{"n_layer": 9, "n_experts": 32, "router_score": "softmax", "router_z_loss": 0.0001, "lr_router": 0.000508, "lr": 0.00606, "beta1": 0.93, "steps": 4054}
Below are experts of layer 6 (counted from 0) of a mixture-of-experts language model. Rows are named router (the router's row for the expert), down (a neuron's output weights, with its number) and show model dimensions 160-191. Each number is 200 + 30 x the weight over its row's rms, rounded and kept within 0 to 999.
After each expert's rows: "comes before" lists some tokens at least twice as common just after its tokens as in all text. This comes from a sample of Wikipedia text that the model never trained on. Tokens count by the router's weight.

# expert 25
router,176,146,231,205,243,165,247,184,222,176,230,228,169,206,185,165,176,185,211,214,152,150,228,153,184,251,199,201,247,219,188,191
down0,231,184,165,181,187,138,205,200,158,204,218,216,202,184,226,207,178,175,216,198,240,193,204,233,201,239,227,188,192,250,191,218
down1,200,182,226,189,209,186,196,193,204,188,146,209,215,231,265,153,276,194,245,192,200,226,201,178,233,185,204,196,206,162,208,199
down2,208,186,186,194,207,234,239,238,211,211,187,195,185,207,213,199,175,238,208,222,197,187,172,132,206,236,192,218,213,174,165,216
down3,210,187,227,178,182,241,190,225,214,166,199,169,175,222,201,194,189,223,192,201,160,147,207,232,203,204,270,243,246,196,286,216
down4,187,216,198,204,219,210,203,196,148,174,227,252,175,147,187,243,203,207,141,168,194,195,202,147,218,155,214,131,182,159,228,214
down5,192,233,170,171,240,187,233,149,185,177,252,170,164,172,237,168,149,235,182,188,212,159,203,175,183,230,200,253,157,151,173,212
down6,198,203,186,136,234,161,185,237,171,230,192,155,179,189,171,221,132,193,198,193,223,191,228,183,250,165,145,186,186,160,182,238
down7,247,188,187,198,220,247,205,209,188,182,182,192,200,194,229,159,159,209,255,210,206,198,266,175,185,208,202,132,156,183,234,194
down8,242,164,221,173,224,156,217,217,183,227,205,218,198,201,217,225,157,180,198,169,185,190,240,273,212,196,205,151,196,177,244,193
down9,239,211,212,211,257,195,197,252,205,207,157,224,183,185,232,229,195,202,175,173,203,221,207,211,166,196,148,149,196,179,192,245
down10,152,183,215,160,152,234,176,202,201,221,222,241,201,218,199,279,129,199,171,241,257,218,192,220,163,182,171,223,191,236,178,203
down11,212,241,181,191,215,217,205,207,180,245,222,184,166,224,186,216,147,241,198,226,192,218,156,190,200,205,178,156,212,170,143,158
comes before: " |", "·", " -", "year", "the", "S"

# expert 31
router,210,194,220,258,226,183,221,185,234,137,225,224,177,165,198,180,198,227,172,180,206,191,212,170,289,212,232,227,202,222,183,208
down0,205,192,217,162,256,252,188,184,188,248,228,165,139,231,244,228,209,231,213,180,210,213,244,261,229,229,207,228,231,156,240,209
down1,173,187,189,179,201,235,186,175,203,148,183,206,167,203,209,219,176,193,161,156,196,188,209,206,220,256,189,221,199,159,137,212
down2,195,205,209,221,158,229,214,220,223,192,186,165,204,228,183,199,183,223,192,220,192,224,244,183,182,241,251,230,159,181,152,143
down3,251,218,225,188,150,189,164,198,165,185,203,128,207,190,175,199,197,174,201,222,175,194,192,244,202,190,205,241,213,157,223,186
down4,244,166,241,166,213,217,203,180,253,222,174,187,202,145,209,208,190,177,181,203,194,159,225,167,191,197,182,172,272,251,225,225
down5,221,195,155,184,254,226,213,191,270,205,230,172,198,228,203,177,208,227,175,202,181,172,233,163,206,182,195,243,170,217,179,157
down6,158,160,208,221,175,199,192,175,223,154,223,168,200,219,176,190,222,217,245,195,230,135,242,178,228,192,180,250,238,227,199,234
down7,226,212,153,199,232,181,254,161,216,217,191,132,212,191,145,179,188,207,184,186,90,162,193,190,167,233,227,178,163,265,145,164
down8,199,207,185,209,204,179,202,214,194,256,298,158,209,216,197,214,184,177,214,202,136,234,185,185,153,223,183,129,224,208,164,232
down9,193,167,183,243,213,182,224,233,239,208,169,237,198,201,194,225,166,207,182,222,240,210,179,246,221,164,136,200,190,185,219,196
down10,236,142,189,173,196,193,195,193,194,225,206,204,228,188,169,176,263,198,190,209,157,172,211,202,166,250,199,205,278,164,290,212
down11,249,214,170,202,174,171,198,182,180,209,210,200,230,256,153,247,241,223,240,187,141,188,156,215,217,214,180,150,214,222,171,203
comes before: ",", ".", " in", " and", "'", " was"

# expert 22
router,215,224,217,223,209,190,273,165,251,181,243,202,164,171,196,201,198,213,182,173,178,127,209,170,261,208,200,218,207,205,150,161
down0,261,190,165,148,230,182,167,203,197,230,148,246,170,234,184,196,218,200,191,182,214,213,180,235,229,170,241,214,189,160,159,139
down1,267,176,215,221,209,243,198,211,170,261,184,196,172,224,254,186,204,169,151,243,165,172,157,127,246,246,189,182,174,223,225,191
down2,251,178,204,174,197,222,275,234,177,211,207,249,190,191,175,202,172,257,222,204,159,218,228,252,217,230,182,162,248,206,206,221
down3,217,151,229,249,266,178,216,205,173,220,189,163,219,216,222,147,233,157,214,244,214,244,200,257,213,256,166,210,168,178,222,128
down4,198,176,196,172,195,189,145,202,195,176,209,255,177,162,146,181,237,206,224,238,186,190,171,211,203,205,163,229,219,239,205,224
down5,157,201,228,208,131,172,253,213,186,188,183,213,222,212,237,180,166,205,175,206,201,181,200,146,191,184,199,130,201,232,236,174
down6,167,159,220,231,192,141,191,235,229,163,224,201,136,166,203,181,197,160,206,263,246,261,190,217,214,236,184,223,248,223,250,186
down7,216,192,145,217,154,153,167,186,209,182,204,139,186,152,228,214,203,186,150,205,232,189,259,230,230,207,156,215,176,245,207,203
down8,202,197,214,203,190,250,173,244,200,198,218,152,162,220,226,167,210,210,211,197,251,234,207,235,205,169,201,175,209,255,214,147
down9,193,156,167,167,218,210,143,161,187,188,136,199,244,224,213,197,172,196,187,178,205,185,173,206,191,197,155,158,223,232,236,212
down10,231,176,182,224,199,207,297,233,181,166,228,225,250,234,237,233,203,223,220,152,170,151,156,181,147,238,244,188,192,182,218,173
down11,159,154,188,191,209,180,194,168,210,211,233,248,236,192,219,161,229,227,168,175,189,253,156,168,155,180,190,124,230,227,208,210
comes before: ")", ",", "),", "–19", " –", ")."

# expert 12
router,150,188,243,172,159,166,235,224,219,112,243,224,218,197,178,192,160,194,189,169,196,196,250,175,230,240,202,160,240,184,160,186
down0,222,170,194,189,204,211,185,200,226,152,182,232,193,298,246,152,211,210,240,146,195,168,233,221,179,234,173,195,180,261,219,208
down1,200,155,186,228,208,171,189,223,213,144,185,216,252,181,200,204,223,193,207,246,220,221,199,187,153,200,204,224,231,181,195,185
down2,167,205,172,243,218,195,182,146,213,234,186,188,209,154,217,146,166,199,247,240,189,248,243,162,193,202,211,180,228,266,232,214
down3,169,219,187,231,193,209,130,176,239,224,162,234,243,238,221,215,251,209,166,168,238,221,170,207,255,180,126,150,222,200,209,180
down4,178,188,196,247,207,167,219,227,181,214,225,217,191,218,205,199,185,192,225,164,178,158,223,192,199,170,218,227,206,172,175,212
down5,210,197,208,215,178,268,230,233,250,219,174,161,216,178,220,149,118,155,200,233,243,179,231,210,115,150,219,204,255,147,194,202
down6,166,194,188,188,160,210,215,232,211,148,194,210,185,239,170,182,193,189,188,186,204,239,242,119,238,205,200,242,189,205,248,208
down7,226,223,142,186,143,223,211,152,185,154,225,242,199,202,237,231,158,187,177,181,151,187,162,191,189,205,199,238,193,188,222,195
down8,212,224,202,193,199,196,227,176,228,181,190,168,186,167,198,145,178,187,211,142,231,212,213,177,193,199,217,214,188,158,181,172
down9,231,204,143,189,165,215,216,171,164,131,192,227,169,234,186,191,139,171,207,210,140,234,181,188,204,189,190,221,175,152,225,226
down10,149,198,198,167,190,238,202,233,252,210,226,194,224,252,215,160,188,167,127,227,164,194,246,146,208,139,211,203,142,216,186,136
down11,193,230,195,196,214,233,260,203,222,204,208,151,197,183,180,235,180,197,238,232,174,119,161,171,196,213,258,178,185,199,183,219
comes before: "\n", " The", "See", " In", " It", "History"

# expert 29
router,204,206,210,205,184,195,217,209,214,202,215,216,184,133,174,186,184,240,184,185,179,167,162,201,195,223,215,194,235,211,116,205
down0,171,223,173,183,216,214,237,203,210,234,205,242,154,231,182,216,216,232,225,217,206,242,247,210,189,166,241,135,187,239,171,211
down1,194,229,219,191,158,211,203,147,194,221,231,235,207,220,226,187,190,154,147,226,162,208,211,179,171,199,196,161,166,160,231,199
down2,175,216,183,160,229,250,235,242,223,200,237,163,194,211,194,181,172,252,264,208,187,161,101,261,206,192,197,146,217,205,184,216
down3,218,166,129,194,189,188,216,165,173,160,129,250,184,246,194,228,181,226,204,218,210,175,231,181,216,209,177,201,197,211,180,137
down4,227,238,117,192,215,161,182,226,127,198,197,234,195,181,219,166,162,155,167,202,208,231,213,186,208,160,179,236,205,167,236,231
down5,147,190,212,248,225,213,162,225,211,160,194,249,210,186,205,225,156,161,199,267,166,202,211,216,196,175,223,189,211,154,226,219
down6,201,211,220,222,207,203,231,195,252,218,244,205,132,150,170,145,183,235,195,228,173,210,193,220,194,223,190,121,197,243,249,160
down7,236,154,244,222,243,173,186,177,190,210,199,223,184,204,186,202,213,255,209,214,176,219,196,222,257,225,165,209,221,198,245,204
down8,223,209,181,214,181,242,209,166,253,216,215,148,179,184,223,250,253,236,146,249,211,167,192,174,229,172,176,242,199,230,215,177
down9,230,193,226,249,145,173,201,224,205,269,136,183,198,152,162,123,201,204,161,259,219,133,274,185,246,216,211,204,203,240,229,199
down10,246,139,172,153,230,171,189,154,167,147,187,220,140,174,213,281,238,140,226,221,209,213,199,174,219,179,257,203,179,214,210,211
down11,173,178,155,194,207,229,187,221,224,160,204,214,244,173,249,189,184,177,175,199,216,187,184,216,149,204,156,234,199,228,179,199
comes before: " to", " the", "ing", "ed", " in", " on"

# expert 15
router,198,179,197,257,159,158,212,156,188,125,225,236,198,196,193,208,130,206,173,125,198,180,245,143,209,186,219,205,210,187,176,171
down0,266,201,208,161,233,115,176,204,181,185,177,217,203,153,234,215,185,214,174,156,161,191,167,163,209,221,170,164,172,183,239,209
down1,233,190,221,197,169,176,163,174,219,199,202,205,279,186,235,180,163,273,198,202,197,233,173,215,187,271,195,193,172,197,258,202
down2,258,197,256,218,201,197,192,182,215,157,220,243,211,185,223,197,212,206,240,186,200,206,270,198,224,181,148,209,251,219,199,173
down3,212,183,203,187,176,256,174,206,226,187,198,169,214,212,203,205,200,195,261,203,190,229,210,166,247,186,205,190,160,208,225,230
down4,167,172,191,225,158,257,176,202,226,238,245,245,220,181,253,199,207,194,174,188,215,187,188,133,208,196,199,178,207,218,236,195
down5,199,218,179,163,212,207,224,219,185,215,199,226,218,175,170,164,190,204,137,235,230,163,241,214,203,233,238,229,208,199,211,202
down6,200,221,150,199,174,177,200,214,212,187,163,242,231,181,191,242,222,162,140,209,224,128,215,214,235,215,256,236,194,241,168,169
down7,207,197,172,226,222,184,194,208,229,197,172,176,180,175,183,186,204,186,199,199,225,227,181,206,223,205,198,135,191,182,171,208
down8,212,170,252,153,218,208,185,227,198,218,203,207,199,214,216,160,200,190,201,178,174,206,160,167,179,216,157,210,217,170,140,242
down9,184,138,203,213,208,187,200,180,204,229,181,254,192,219,201,210,283,203,193,233,185,158,188,156,243,264,193,237,188,192,193,188
down10,173,214,191,228,235,179,216,207,219,158,206,175,242,190,261,182,146,239,187,208,221,200,174,230,198,214,177,166,200,207,205,221
down11,132,213,196,228,166,175,174,235,170,170,189,193,167,183,176,111,198,192,208,205,169,179,214,185,172,220,214,215,191,191,255,207
comes before: " |", "|", " hold", "|---|---|", "(", "|---|---|---|"

# expert 26
router,177,183,181,192,192,188,246,192,190,219,185,248,178,189,133,138,171,242,194,161,181,134,205,212,282,226,225,183,243,222,199,214
down0,242,203,231,203,199,140,178,245,236,218,200,181,237,183,189,163,240,194,237,180,159,225,197,222,172,231,204,198,139,221,202,200
down1,188,234,134,229,147,210,251,176,174,188,187,205,181,206,235,221,215,165,190,165,275,222,159,209,202,204,148,284,163,223,170,173
down2,217,188,237,210,185,240,194,170,140,180,212,277,231,181,194,182,238,229,234,174,164,209,200,209,220,172,229,178,182,158,138,217
down3,231,205,226,242,175,188,166,183,174,196,194,145,145,226,215,235,211,255,143,192,149,171,163,268,172,186,214,171,181,173,193,154
down4,246,260,170,185,198,159,193,238,162,181,174,241,174,134,203,210,284,222,161,214,132,178,198,203,143,218,201,213,190,194,258,200
down5,174,211,200,183,220,202,185,219,181,229,189,148,227,183,206,221,203,161,208,182,188,204,226,220,203,243,224,177,168,171,203,261
down6,233,161,210,207,223,218,210,229,226,218,169,203,227,160,190,169,180,164,174,196,179,222,191,163,231,205,176,233,247,192,240,212
down7,208,186,205,172,161,238,150,212,180,250,134,190,146,192,257,201,268,253,218,142,192,212,188,163,187,186,186,190,186,171,196,275
down8,180,236,221,166,226,210,185,243,220,195,221,171,194,136,249,189,205,153,198,226,202,202,165,179,215,189,218,236,193,186,145,184
down9,198,228,193,246,184,218,243,194,213,225,189,200,151,249,192,207,199,179,214,169,178,262,193,200,244,243,209,234,226,196,204,214
down10,203,222,203,215,138,198,190,213,137,198,234,228,215,179,234,218,226,243,250,207,135,232,222,193,212,252,217,217,176,143,180,202
down11,165,200,233,153,194,210,218,159,189,240,163,160,174,240,229,189,200,211,195,205,220,242,179,216,213,239,227,215,231,216,228,220
comes before: "\n", ":", " Location", " Born", " Coordinates", " information"

# expert 8
router,190,190,195,193,210,195,214,129,183,204,255,219,188,176,212,206,209,208,149,208,222,182,191,205,197,205,185,228,206,197,206,164
down0,218,208,219,173,220,207,263,211,127,189,174,212,199,229,133,198,197,190,250,144,162,169,230,192,187,196,201,200,192,202,210,160
down1,143,149,162,210,169,263,156,195,154,212,209,213,219,161,170,242,190,171,220,196,233,210,239,212,182,177,194,153,234,156,181,175
down2,163,168,234,240,185,199,157,212,176,199,173,150,230,204,248,180,234,189,149,164,235,182,219,249,155,203,222,278,167,164,240,173
down3,219,187,189,183,184,174,179,201,184,252,192,216,184,222,185,219,226,171,226,176,174,169,203,173,231,192,195,175,168,142,198,200
down4,223,200,185,286,204,159,222,202,208,210,197,202,218,212,217,245,164,230,195,176,206,155,143,194,187,150,193,181,166,256,230,227
down5,192,233,130,185,204,212,227,172,148,241,144,233,223,212,231,270,240,234,255,167,184,198,238,163,207,203,163,212,196,173,178,180
down6,213,162,206,202,202,225,142,191,221,139,177,209,172,165,195,192,250,167,157,205,245,204,219,133,184,208,244,198,181,164,166,162
down7,191,231,235,214,224,174,156,185,239,261,156,218,191,196,204,197,217,164,205,191,193,195,177,183,189,217,180,180,266,201,210,214
down8,190,204,203,196,162,201,219,128,188,228,258,158,107,206,163,174,252,162,179,197,189,192,223,203,180,233,206,212,190,265,188,185
down9,250,196,221,182,188,178,165,163,251,199,236,253,182,199,200,242,230,175,208,193,184,209,176,240,187,191,200,260,178,175,183,191
down10,183,202,142,182,176,216,242,218,234,180,202,162,204,118,146,194,242,154,191,226,235,187,184,237,244,213,205,168,178,147,207,254
down11,183,241,200,187,179,212,180,172,204,189,206,193,212,191,205,185,207,182,210,211,193,208,203,154,231,154,200,270,225,234,211,229
comes before: " of", "s", " States", " for", "'", "ed"

# expert 10
router,218,168,210,205,150,228,267,161,184,190,175,216,232,153,200,179,137,201,191,156,177,205,216,209,254,207,229,152,208,193,175,131
down0,162,203,202,184,215,164,204,185,239,218,177,217,162,247,186,158,182,231,176,215,205,215,221,190,215,234,195,232,210,226,192,231
down1,191,202,274,183,168,180,188,199,260,221,181,183,169,192,235,158,231,194,268,141,198,250,180,228,242,218,192,257,202,211,222,188
down2,204,178,227,230,236,196,196,214,208,193,209,200,177,199,157,203,175,185,198,178,193,197,160,240,269,189,174,166,235,187,174,200
down3,148,163,167,206,204,184,230,193,193,220,221,240,211,192,244,285,175,216,194,173,193,202,191,161,201,194,169,171,208,249,197,183
down4,208,202,193,200,187,146,248,153,209,210,165,188,209,220,195,164,175,163,218,204,196,207,194,229,249,230,181,130,190,172,217,215
down5,207,203,225,229,193,159,206,154,208,213,217,222,252,238,223,124,274,225,263,210,196,187,175,262,223,217,229,192,215,203,177,206
down6,214,198,166,184,202,205,154,217,204,170,181,207,221,192,210,178,224,191,169,201,231,233,169,173,226,156,115,160,223,204,235,205
down7,174,179,175,227,200,195,159,210,170,205,207,190,173,215,202,184,181,176,142,211,193,188,138,229,230,226,305,190,163,207,217,224
down8,209,196,185,213,214,196,206,203,224,219,223,142,211,219,195,242,212,189,200,188,185,222,170,217,159,200,208,175,207,230,152,218
down9,238,132,190,210,239,223,221,199,186,212,208,182,144,214,228,217,201,243,202,227,272,164,199,140,213,180,203,213,189,210,208,230
down10,274,206,201,158,222,146,212,161,207,206,174,253,146,166,232,173,210,194,274,159,188,240,205,207,218,186,148,149,199,184,238,187
down11,199,164,178,171,191,223,214,142,177,252,203,170,251,219,186,200,220,236,201,173,182,207,232,211,168,213,204,152,288,222,168,211
comes before: " |", "|", ")", " —", " \"", "=="

# expert 9
router,155,196,205,221,205,182,220,167,211,221,218,172,203,159,184,145,161,250,127,220,205,123,217,155,223,253,268,245,247,267,143,177
down0,206,164,137,197,175,187,242,186,190,188,220,156,206,184,269,208,218,172,220,218,181,207,165,143,235,242,196,195,176,218,225,229
down1,219,259,218,161,207,194,215,162,232,245,261,186,185,185,159,239,232,180,226,199,240,190,162,206,224,193,194,233,182,213,259,173
down2,176,195,215,242,241,198,182,194,201,152,216,195,207,202,206,233,160,246,250,213,165,233,160,173,203,205,194,195,175,190,228,159
down3,147,180,154,262,197,180,207,244,158,172,231,227,226,253,216,198,190,159,228,235,177,221,205,203,162,221,193,231,193,194,229,161
down4,276,164,175,213,199,207,240,154,224,233,167,128,204,204,191,221,225,177,253,193,209,210,159,225,200,164,244,243,176,218,230,258
down5,217,172,206,166,159,202,180,198,191,246,228,190,210,177,178,185,201,187,235,180,176,284,222,252,152,215,159,178,240,234,192,163
down6,159,257,180,210,175,261,183,193,181,164,219,234,245,200,190,215,169,208,210,212,232,158,256,154,192,217,230,182,161,242,131,176
down7,198,215,217,169,211,204,112,223,216,142,232,250,191,229,223,162,155,203,210,215,208,216,173,199,284,218,151,217,196,175,172,265
down8,195,184,150,211,225,191,185,201,262,219,220,205,195,230,197,222,211,196,115,270,256,190,233,193,160,258,225,203,171,176,184,196
down9,159,150,137,235,237,207,233,231,149,203,168,200,109,201,180,191,189,251,206,175,211,143,250,194,180,120,217,262,201,233,239,200
down10,218,161,222,202,226,149,149,187,125,209,206,161,240,303,158,216,186,197,183,178,165,245,188,208,198,175,209,163,206,208,156,239
down11,226,198,196,139,218,232,191,184,194,155,172,176,166,207,172,225,201,199,233,176,184,212,252,200,188,165,215,214,174,219,146,202
comes before: " the", "-", "\n", "The", "==", " his"

# expert 19
router,158,216,240,232,222,192,208,181,189,156,275,193,171,163,194,200,218,247,176,223,181,196,147,178,191,209,226,160,240,191,151,149
down0,232,211,214,202,204,166,191,171,208,191,178,207,201,210,130,180,188,212,200,187,171,218,203,258,228,207,213,180,236,174,149,168
down1,198,205,198,176,193,188,138,200,177,169,164,203,222,167,213,166,186,189,188,137,229,221,215,233,233,215,187,161,232,158,194,224
down2,234,199,245,167,221,208,150,192,173,213,166,180,225,185,205,224,162,252,180,147,182,204,175,226,209,197,256,204,229,189,200,287
down3,187,215,204,176,168,223,176,173,247,194,163,192,188,208,160,209,226,217,156,189,220,191,245,172,172,216,241,212,216,204,235,185
down4,200,184,233,188,230,180,216,172,163,124,189,145,204,169,241,193,174,178,164,196,210,256,217,139,208,212,111,139,269,169,155,240
down5,160,196,162,172,148,186,281,209,169,206,238,234,195,192,209,207,159,204,219,192,219,221,187,220,199,145,178,190,242,201,220,212
down6,173,262,176,165,181,187,200,273,190,185,159,235,240,219,188,194,120,224,231,252,180,241,183,182,207,172,124,253,221,206,245,187
down7,255,232,198,141,227,147,194,221,222,239,197,144,154,180,172,150,189,166,199,208,193,191,204,172,219,230,213,229,219,182,175,197
down8,214,198,198,170,166,196,196,198,208,193,201,231,207,213,197,202,186,155,170,125,164,191,187,222,190,175,182,223,218,254,258,234
down9,196,163,178,190,216,203,258,152,210,157,235,146,203,164,176,204,191,216,209,204,209,227,195,189,250,221,175,148,208,206,195,173
down10,165,216,178,212,202,193,210,198,209,195,195,209,171,169,199,220,187,198,203,188,197,237,184,215,247,175,165,242,181,222,245,195
down11,211,156,217,157,172,167,261,235,223,182,167,260,150,164,188,180,197,185,178,194,156,227,156,156,204,124,175,242,200,209,192,126
comes before: " the", " a", " his", " her", " their", " an"

# expert 4
router,163,186,225,199,251,144,181,162,234,170,267,213,219,216,139,193,147,251,201,170,191,179,233,203,250,214,242,251,227,246,192,162
down0,194,249,229,247,181,161,214,208,205,210,163,183,182,183,153,208,211,208,222,177,191,147,139,217,225,222,232,208,161,231,259,238
down1,204,199,235,253,175,185,158,204,231,154,209,193,226,133,164,189,292,172,149,159,182,216,229,172,192,187,190,209,182,210,203,162
down2,185,222,190,211,252,189,189,175,209,251,147,197,200,192,172,231,197,216,238,207,204,180,206,262,216,190,237,186,172,160,210,183
down3,236,164,204,252,195,202,208,191,220,222,167,215,158,223,209,172,190,175,174,212,206,210,211,172,228,208,201,234,194,203,159,176
down4,266,203,203,191,243,187,179,201,213,248,203,174,189,181,238,237,261,209,146,155,191,252,197,187,173,198,199,193,194,180,184,197
down5,196,194,190,239,155,145,180,226,171,236,184,140,176,236,162,147,198,209,174,228,156,222,161,200,157,208,180,152,198,255,171,207
down6,170,259,167,238,201,254,194,119,244,205,194,142,204,205,176,143,197,158,212,175,233,245,181,175,194,248,209,231,211,161,206,177
down7,143,212,226,165,216,206,234,220,243,173,213,230,219,200,167,209,176,177,239,189,242,207,201,216,229,174,227,214,220,230,197,199
down8,240,178,199,234,217,183,187,181,179,219,203,197,178,211,140,172,197,185,228,232,195,219,248,226,241,145,187,142,171,179,138,204
down9,193,157,179,228,206,188,188,223,253,221,157,163,186,242,213,174,240,232,145,169,200,148,203,217,206,224,174,186,170,234,195,203
down10,228,184,175,184,218,210,191,117,226,164,183,219,230,209,121,184,208,168,180,205,208,238,187,199,233,200,158,201,155,231,173,134
down11,175,184,159,229,224,214,155,238,125,189,211,184,229,161,144,221,162,224,214,208,219,222,198,255,174,203,146,168,202,162,189,219
comes before: " ", "N", " 0", " 1", " 2", "W"

# expert 24
router,190,142,197,224,231,206,205,226,191,202,207,230,213,217,140,185,114,271,181,195,183,193,193,194,216,220,211,258,217,238,162,170
down0,201,117,183,216,230,174,161,198,202,201,154,213,180,188,191,167,185,197,223,136,190,218,133,191,199,166,213,211,228,192,223,203
down1,187,186,211,205,205,194,189,214,233,252,172,228,215,266,227,201,153,220,224,262,212,168,186,188,208,187,243,175,182,219,216,190
down2,218,199,237,216,188,177,210,170,202,227,234,174,105,205,164,161,199,187,218,167,147,210,204,146,180,178,238,228,214,157,196,207
down3,194,202,224,203,169,183,168,180,204,200,207,152,200,244,155,195,209,195,195,173,147,187,180,248,212,159,173,216,149,170,276,189
down4,207,222,147,193,172,201,223,194,150,131,161,208,229,240,156,204,218,204,196,172,213,188,193,202,224,159,160,173,253,137,173,161
down5,153,154,226,207,137,231,189,242,282,257,168,189,204,231,192,227,216,183,217,229,225,208,219,170,203,179,198,190,157,189,240,199
down6,236,211,196,186,289,162,222,155,216,191,240,171,199,200,255,217,180,236,215,162,186,192,158,193,268,147,152,199,154,241,197,212
down7,277,180,204,176,177,269,165,162,156,174,189,193,186,191,150,219,191,201,177,185,266,244,275,227,148,205,214,217,191,204,165,192
down8,168,185,175,151,168,173,191,238,145,183,185,225,174,152,172,199,203,173,225,213,209,258,162,213,206,205,213,178,273,213,128,206
down9,223,211,203,203,217,157,151,192,170,177,205,232,176,185,155,183,183,158,204,175,241,214,222,192,202,143,187,242,182,198,185,185
down10,214,207,196,203,195,192,178,222,192,192,185,203,207,238,246,201,214,161,186,228,181,149,164,188,233,195,232,230,175,191,251,252
down11,147,178,213,262,191,173,212,236,200,174,199,181,199,194,219,183,224,163,223,217,189,203,185,159,150,204,181,213,199,186,169,185
comes before: " of", ".", " in", " by", " km", " to"

# expert 1
router,203,197,228,236,155,166,200,185,201,178,221,258,189,207,200,169,202,197,169,208,193,155,208,176,238,234,214,227,253,221,182,138
down0,160,245,161,231,242,188,247,210,144,180,183,213,131,210,220,238,180,209,180,276,227,183,205,192,227,169,198,237,237,158,196,199
down1,209,139,222,196,207,213,170,163,181,146,263,171,206,160,261,190,227,180,191,219,260,201,246,190,174,172,219,200,186,212,170,175
down2,172,265,135,151,230,201,158,187,225,231,224,141,162,215,187,224,134,192,244,230,177,243,183,236,177,258,201,182,206,213,181,197
down3,178,198,199,219,173,251,184,180,258,184,189,148,196,227,219,204,170,218,236,187,205,193,195,193,125,150,229,188,254,258,200,204
down4,196,170,160,177,178,173,249,248,176,214,199,197,189,192,168,158,220,223,171,132,271,216,181,196,127,207,207,216,160,180,192,225
down5,230,191,186,233,232,180,199,215,171,227,213,194,210,184,239,189,251,165,222,204,271,198,165,211,226,173,193,219,190,226,218,210
down6,210,141,155,176,224,200,176,181,282,216,186,202,223,217,211,213,235,175,184,158,223,196,245,153,191,148,210,218,183,176,219,217
down7,160,165,190,168,278,189,190,178,207,286,197,196,194,205,189,240,217,160,208,170,212,187,116,220,222,173,207,178,201,222,237,155
down8,203,228,197,221,215,181,206,176,248,181,145,172,170,187,172,185,180,179,187,207,168,253,154,170,177,248,203,201,197,227,169,150
down9,118,224,187,190,217,220,185,165,225,208,148,230,166,192,214,177,240,199,179,185,190,195,143,189,168,214,234,220,144,176,238,232
down10,203,227,185,214,170,217,222,161,237,191,205,198,226,236,202,228,195,244,159,139,139,194,211,191,204,227,139,218,207,201,231,191
down11,167,221,175,189,218,251,145,262,197,226,200,215,233,201,167,210,148,213,214,193,176,214,269,192,209,183,163,192,204,261,223,222
comes before: "-", "=", "|", " /", " ft", "th"

# expert 5
router,186,183,220,241,213,176,239,205,180,158,225,198,172,179,171,168,201,226,186,202,150,170,209,151,211,236,231,225,221,245,218,176
down0,211,181,244,184,225,186,233,199,169,210,181,112,201,227,203,202,138,119,203,189,255,238,160,251,210,158,233,194,219,177,202,187
down1,187,226,166,186,200,161,227,186,198,207,149,208,198,218,199,164,139,265,201,233,235,203,177,217,205,187,209,256,187,243,239,223
down2,215,170,214,140,229,209,211,205,300,163,168,173,225,210,199,228,193,211,215,161,226,242,167,225,192,232,145,145,201,147,196,259
down3,215,237,220,167,167,265,228,160,148,187,196,180,214,180,208,230,208,226,206,146,202,174,185,232,189,278,140,181,232,200,248,210
down4,197,137,241,163,174,146,186,199,198,204,201,153,203,223,220,135,214,191,259,151,245,211,235,219,172,186,222,154,200,206,234,224
down5,244,229,192,234,249,170,215,138,192,186,217,200,191,220,205,270,177,229,228,170,216,216,184,187,152,213,161,227,189,176,196,176
down6,196,164,194,274,217,210,194,197,174,174,208,196,227,216,191,182,243,211,213,228,150,264,184,265,198,195,223,207,200,200,246,118
down7,183,183,206,213,174,150,177,197,226,163,198,226,134,207,202,217,224,180,199,205,248,168,217,176,152,189,220,172,256,176,257,176
down8,152,150,221,229,223,228,216,247,265,208,191,210,227,266,165,164,183,186,155,200,201,212,200,193,203,176,236,188,225,207,187,228
down9,214,229,145,208,163,234,193,237,216,222,172,185,209,163,155,205,230,167,203,192,139,160,162,175,254,188,180,179,221,177,158,172
down10,199,219,170,219,222,249,177,121,200,212,176,229,221,196,200,189,199,165,176,167,171,184,267,170,204,197,248,185,166,196,182,220
down11,181,153,210,160,240,173,198,182,204,221,258,183,177,190,248,235,189,247,179,195,247,211,209,259,181,163,235,169,201,263,210,222
comes before: " and", " the", " but", " which", " a", " was"